Below are experts of layer 7 (counted from 0) of a mixture-of-experts language model. Rows are named router (the router's row for the expert), up (a neuron's input weights, with its number), down (a neuron's output weights, with its number) and show model dimensions 256-319. Each number is 500 + 50 x the weight over its row's rms, rounded and kept within 0 to 999. Numbers have three digits each.
After each expert's rows: "comes after" lists some tokens at least twice as common just before its tokens as in all text. This comes from a sample of Wikipedia text that the model never trained on. Tokens count by the router's weight.

# expert 6
router:478440571568472481477437566449474407540541603528548439441455519503552614416508512500484510493495564562484488525550491458420539488465460489457571512409508592540594460537469528546435448555463553
up0:484472548563422513539460491446384513542503540588531577416619481507499484527634499486549527516523402512485458527437516486412585573465536570481450440504488552547545468426397477481465516482450618
down0:505449583621487476490491560560476476542401550574519568508537521453455485569522371491501458491422445551478470447488525517474474452448523512482561533524408473444448475517441484524471513531479495
up1:485531538451498490537501474483557622488498539425615528381504442502489633465507474485537560416581468556436557538537565451483564468500537538533520540548575460570536490567482482587455480537386565
down1:521512588547505555585415510551500470654501522490441495483573492399422513547494549519508466513425507537553400584508491557431535580584488439487453477466491452474514495557455506421455515391409539
up2:434400581507435514474501544527419484444519557465460494532578459544513483390387531563505560583453528478489538529431485427488498529499430468475511580503547621383568485398502568612534510599572510
down2:506580463589502544425434560462475506533526470553449462617508547555530487599447490496579494489457477534376435449629427495488519511571520550479548579544562604561555411556407494521524468426479481
up3:459567499535551570542457505518465481532548525525479591478449517428560527377468529439545562488517536494471595506522508559475548507503496486430491587406449520440459549494398575482541424456469482
down3:482491497559430544525569479476565506505458448497489432424468593483500499439454412442452516518473504535435523563527486435479533539544459364471529479468466438492515494434533466486442455592476523
up4:492563523565449471497498497499573571450506505562419437434469560557512644411472516446616541481544564499462507467540415490513489509478441489546515497524606464499484387570547486519580454515562433
down4:445503557464471510464454473503492442476572444517485541502510545510543383529485604453452408544556433515508447480446417483448574484516478515536542461517441532495538530459502508535477631520598480
up5:608467544466390584508504562458498489583492586509384522513478486489555572576507484505492503513467473523510641528527459490466534527536601440574453524415471386480500534538452446572485363517489488
down5:535479578420524480521453554416545450595491515426547524485524444502442530566521599454436528516489504566552617533519533508482424498569465527542403470504471524561544513526433481534484448580601461
up6:492509413458494524518404423600636538601457491452563487431411527486537488431384452539540502482458379511465525455460409487460452436496533496456496543563453518453454574523536441447430548488495515
down6:557514512577568610407489500445537493492460448546570479532473488592465464463510472559585563489407466491483460441474383518534474533489514433451478437456462539427593502490492506517528463496465452
comes after: "\n", " |", ")", "==", " ==", "==="

# expert 0
router:471470432529518379517557454418470527509458521449482464465520434588488464455561492455626529505513514536459441581396557575524400433540501517457545534450447465506548520493553526539525572564540489
up0:411405426552439551533501407514491508438456502495627513375460460470575490555579511487522482474540553477430512576494564526610505412534556592491555528441576511485515593532434419514456492503554586
down0:599481516481498467456457512442499537445505463433518494426492520475477456521524554438637365453603523496545564447512471546499491540544529442561474510488497533494484433515474515499540443532474409
up1:511465513469457433523442458564543469506575487464524451507490526442553621434526531473557487464496549485431520539513478517566474409513472500523640520567543486509451509470477432433423476417543511
down1:618527532419509492550545526563504455506485511531566504486517551446549451522524508513485558479598419497623447487433477416450511534415422366453404481522490536428399448564638460496564461532443414
up2:403449511431497499512442395485500587472543504460568515413406458530557538541504530500538545471515579384479425506501504585569470490497476489530534478551439582530444526529514529578521503516492569
down2:471435543459581577534486458506499509497538542476581548509574497491509466432486485510495455485556486619522500554493519547545570517489519503530629528569469417568481475532495434509447475522502578
up3:561562511488454433449490477490415603546560495457515508528432551419580547532573490452450489437489527423549538517536450470512432511484502405509473515562507482385545434543491588633545505496491427
down3:454522554559555474394571526537507451493424542490514543504480532536507552577556425456468509493508523446522489485522589446503436485512498515409458430365491450634430514475605474409504475502545525
up4:481495606547519491488497456527485591615473472562472491483502577493439476498581492425495561485462577503512482475421512540511476418501506499498453533405525543425490557471597519490481450510521488
down4:490516460419600507523511453482536509550416545567591504499458521406544494500530544515574463483513490415490434445466491651577492464460602501501436441564543462459513465487459471431487556401486468
up5:464391499492474507532611532513621536533439488539508506471413459561430541552585435509432494404497609429521550475459550522520549528506507514556469458479529508527470523489477551454461482593521466
down5:429551459513533457459554459433546512447475463441542467445542545487408469598525538526556489525530570405436500618511472523502526540508513484432426621445492500566549506534502632451503546453498416
up6:465443532414493443473511471526501501448490391525445469436384396487526551539514589544507528564499500469490420528520522435505516500449503540538496444468467498462491603535452517484479443487580529
down6:526491439397484512411471539562517503469516473449517585464387594454509624506470479473472504532492587475539448464571530470454491542464551442480526462477526509473524551455524462561640443556408529
comes after: "\n", "'", " \"", "\"", " Party", " United"

# expert 4
router:538500564548567437411481554438576501493515493554489424414433466517577489459489579521554505455501530524451468457411464439515447585494493470543488593486558491426519466540572481469385523476420457
up0:530473495439582483458487473492491535520490539466437485524509531411553425522451593560498441474570546566465532471574421504444526513382452473590504421518559474533390479532433461490440464458430586
down0:547542521505432400484598512532529501519461531463509493597462505484512458519506504498499454471555518544516573472484483589516602430524448475633460424569420529491440508533426399440479556484538442
up1:488498431503492537462469494472545465409487556504455472528493462510509552500436404498531351464451425398511437520466477427508566488407432494515564394531570552529543415476488525471432560522485513
down1:458430534511574499446437518494499536455461448524435486583474481480521577513515492491544455503435525561478429506526407361458404465471491514449529535569514544506518518600371471466548509523448428
up2:560567479469537458453500515484517480527563553447492473503468555544479497498610522461469406510572545434553499530427491483477434463456510507559471577510480483523511501535505443513425560538530573
down2:495544513529447524596583557513410449533490464471470447589542556493538488449456504526545526458516523440489555435479565570561449434495478503507522541491557490470575445396552414497509533421605445
up3:495465555453451511383524507462509521508503519517467504454516436582568582437405471480485549552486542552396535523383503483410501467503542434468456490561514467546548601372454528443540403529457529
down3:564479529510457591538548413521468500553545475548462489420476544504510528480417531573593519503487518447490466496464557501505533446521576630411530492507503484573487500568434598461458531375523576
up4:449529544461457351545424425519565420504498602497522460476411472580510532491564486506583518546478475511513399522527411396547546483505445618549525547407531541512486540512546516439557452480538437
down4:562411362406554631521503507520527478420555588474438553514424498528484490503498436522535473494486563426509418457500396506464539521474589534548456587478499528529625486501460514586495448513468516
up5:449537546535551420480576478434475585534585516413450510536582492528485417481430576542408418474518574492441443445414475476472536479399590564518542575588445429512522515462479514475499449447467573
down5:558522595523486488378472486574536517445503447461585392404484502477496536525513415445514476516480560562492419515470530496466499466561349484501458476557472479502521488569486479434498459537521542
up6:501499465537609453535480519466463547495430462448540560501440569526495468513519593382494402502500478435551466558576511495539568560533616446509502515487450468579489533502556428534451491491467523
down6:406551480456415589478473508544489530521536606490475472513517458568524524502447505476465602566541406539418517454428503516480494470559533516460587481460583513427531503552475553480457448475525406
comes after: ".", " was", " is", " in", " were", " be"

# expert 11
router:558583464516643473534380461447614524540539527467466581455565409470459567502430517446511412502517572492499477467515561561512518544551502383525542472424424474456523513497553431576469481467457459
up0:498501556429470490550484529516538490502476534484502477524480510456468588489522559523495535503555510508532409588506576462511541369540606491457546562531539523490494441471522560558404502579454432
down0:491442563560472426552546495563388538490556519544516562458553539443434570456408477483527361483597456467519516466534444524462473556382525526512429498561499568401533507434572489471601595551557556
up1:568507529549522448501517427497530468460546437563471482504591512493515443513464496496477540512450554539526480586527563426500406547491469486553441411572514523493402504491527512423553528521465540
down1:481512585501620486517545588447535588568483518536501502505490547427506502414530533481514527572526563488589544424522485492544478593519455494459415405415523492490422513410408537424571475395476537
up2:469570529512477495547415473537581406460536416480501483530485455558468414491433542533501436474456546578484535502450486317438471465538490487580468511525494524429540488538470415484518465465506548
down2:452524480490443458536470482514472446453519517491474386549493552431553494505513502557403498431452517506471494475589619430511483468471539442505525467511579372560544436488549546456535432441511498
up3:532502426459520524511430496488462615489560627543507547492518481519550587479484544486490485515484590492491479510512545544478497462519548554463490565483443432594447502461434437464449543512403570
down3:527428408535545478487435569491515458553558551510523618500477547591521509448580444564569614525541572468521424511526408602535478528477496547499541492457489483497445520476453415559450480510510507
up4:417458486611513567412446488458538529550502560558469476489491534528483550474442522469549400504590531530616556406537492486507492514572472538438554417462531482561375563501496459530476603519415482
down4:530447476451528486537521438582417464516475513487516449503628482447501494491486454495517526511518481486478577417582556462481553551570502482611433443537516495518512482564442478499496601481424484
up5:428529548570475517458489474579392504585559465490572364478500404422440549474602540507468476520510532507501371553373521487466455510467546523491418469476510419549453480468472450425523595454527454
down5:470551534521526477426513587469476462524539519532485418441483368490589520421449465479501461540553526512527462429424525425557564472562542606632471444481503435492473473508532413418521474531562636
up6:570517521508514436497478420487509560480460504497545502456565351446581525524484506556512470414530465527439439555511580491486449602427447535534526527495534448453523543488532563501529563526441478
down6:503524534463484494454560432551490477461456518506448466513502601491552499525481385470444412467521503484536509463395516604462446513463576494497440612515537478472483464536405478541477428480480468
comes after: " |", "-", " (", " ", "|", " 0"

# expert 5
router:551476466545577575452537469527472462427426506527481496443605520497476468533525478555508483473569516512414451474526451494484512432454569564569561527451572565525498486464554554493532593517485538
up0:549476503591548536535589553512505475519500573442492512451477519503459426479444482603464533453490563450441540347476483489529441555538474480594485528490460371494625580517536446468449410608461482
down0:615457507512557588465520497470519440578552501522434554554562430475427532527428546506422515538476461514497447388561540489479520581495446623542459454501555498453498524477514386556562536447493522
up1:449489460496436447487548586506497407511399534474460588515544631516548505485571407541506475541503519440490513465492526488390537500510489473610506490466430436512441524444555518466493475559514531
down1:539486551471441388527543493510498583426472526529471489531460624496433534477597454532502559503437427505507550443556491481595571502516431514525542441496453509468414490497436470571399512508456549
up2:456456463551476488484539422493495529486460555466494518429502470519521458572441553498579468491472547431407453487500495497546485461589528528554534397527601511498567499537433509532548495485432437
down2:442463446530488509564487517527525509439517548397506500596461524459520447494475531442505463446523462461441507506527531449464571445486460480510438523611482527387577490509520445471454492400472537
up3:524480537552458541496601511451533480447549481537451462492561462496474484513523525498508491440576531526510515534523551443513561465536524479452472466551539505463514507456451520562595571566559489
down3:521482502494512519578474543530568535545525465498491502462533504497556511528556481581492584535588513502505553568595519510497445601476491510504482548579448505562476465553542486448429509488434595
up4:510502444475539519462525443409484466464520545615356466534575512512450463578481507564499480463579460431462499598397543475470556487556467502439491556490579479524427376533539534509456429426403528
down4:468506479501328456451438513518516572470532469585505488546448558454557544476488473537538608552543481428444387571549459504553380392532521474486468443442459599579449504522501565491525495510472498
up5:508394479565498483438506493510525531475413569512428422548527415514592500461583500440502512482423462449504440556465438454511387486449459465516493402635417407502408503480520467482513449566523518
down5:393422534499531508508501506528459504406483528519517452578550540568524471450588521495468614461548526472416516445478424515458513398478533454441513571548546659555519497549540490436507511604469489
up6:505646517453475632531475467474491472532529459484527424462500495547538504510471463473455477435545458524486465577362518405513502532554490517594525558569424477517516499543580493561554546518484428
down6:582476517435467491575455543512461565449531455512490579536507549413520570502577472479433565496473446480567478443478468479540523449525421569496454490463522548443453433521522509486467452556450566
comes after: " a", " the", "-", " and", " an", " The"

# expert 3
router:547540465549502531465484517579509542502421485483446481513442437467482549504511588431503499415489434585505558576475508458446552503434528568547507561407452509487523475522510420509460541563497429
up0:516551418540471537454534512460554529438485581478537564539510576408466489517491445392455526540493498490445517617491443509444526447558451362543565542432480526500472584510520491596533527566476486
down0:465525523563550484528498501456598463443499508413463522437440468489466516489561465454403444505561476513491515510591553499500443494430482485579543470539538536632419550460545488506513453560556533
up1:340502484594478502594533499496561537494489475521435516409448392457554450492472531399531459487496535510616472424461477441557515494496482461427534566468565458460525571546506497552509486564468538
down1:414433420493570468432509577469525502484520407558422505519487442556480426456512532573432504580463522506493509562518554447547482563554502455501450500455417546478472484569486424593564545518489465
up2:524441469595448484536586469524550487580516496464509572475567567488546425517437603506475430424431546539403479539463577454497453483407413572541612485498484528603584562527384470446395473508494541
down2:473587491441449480527437575515462498446534521528573490503499542523482502467537504490491422440538547535496503448497502456579559492516515523531475552435430595434543458501496507507409456523481456
up3:431503414551488552520409524526526479425478413502419445579519597505560517567539482459518472455457544560346561480525453528526467561429441523485445473528498484530481594492494475514606518463486482
down3:450409435405487548586509466520463507486489598578477465463451495451525500572530465451482466469380466527543534514508587531494435486539493458412499471469481450560488545488524501483601447458571572
up4:405566441485552529504589420520522495550455645504577489539565445489502506456502580420521444473411411486484579504553549489579537539524533492423504444558543567472579453429478445483478473444442484
down4:455556493509582583441530552537547496586616545496461510540520517439577466452509535451569461459397496445546452567519511594502490429543475464526452590555504512520502488439479473522436542491519470
up5:501422548486466434574568526544482565468494536542554383464488442435503526500572507462518551489547457468417575472440565441516447493584503478477470454483462463587528402509479500520478474531530566
down5:431446446483438575595473465535475556434454421300553420552510470575563472477487542487490513421500523564452538539576566423524407488523490469518476594472521524526534486532435543574474550494457457
up6:493542468509543528513471524535549383502577604457490495415487470487506480439457496492435466438492507531414518536562513469482501493597457459556439509478531540450526641480518485527521547540575399
down6:528472604467489546465479549495372556453541477562505454561516548580517569540549567568417396549554496537524547429639405510535519612509527384552536568484398382527488533374444492500518462444532525
comes after: " |", ";", " /", " 3", " 2", " 4"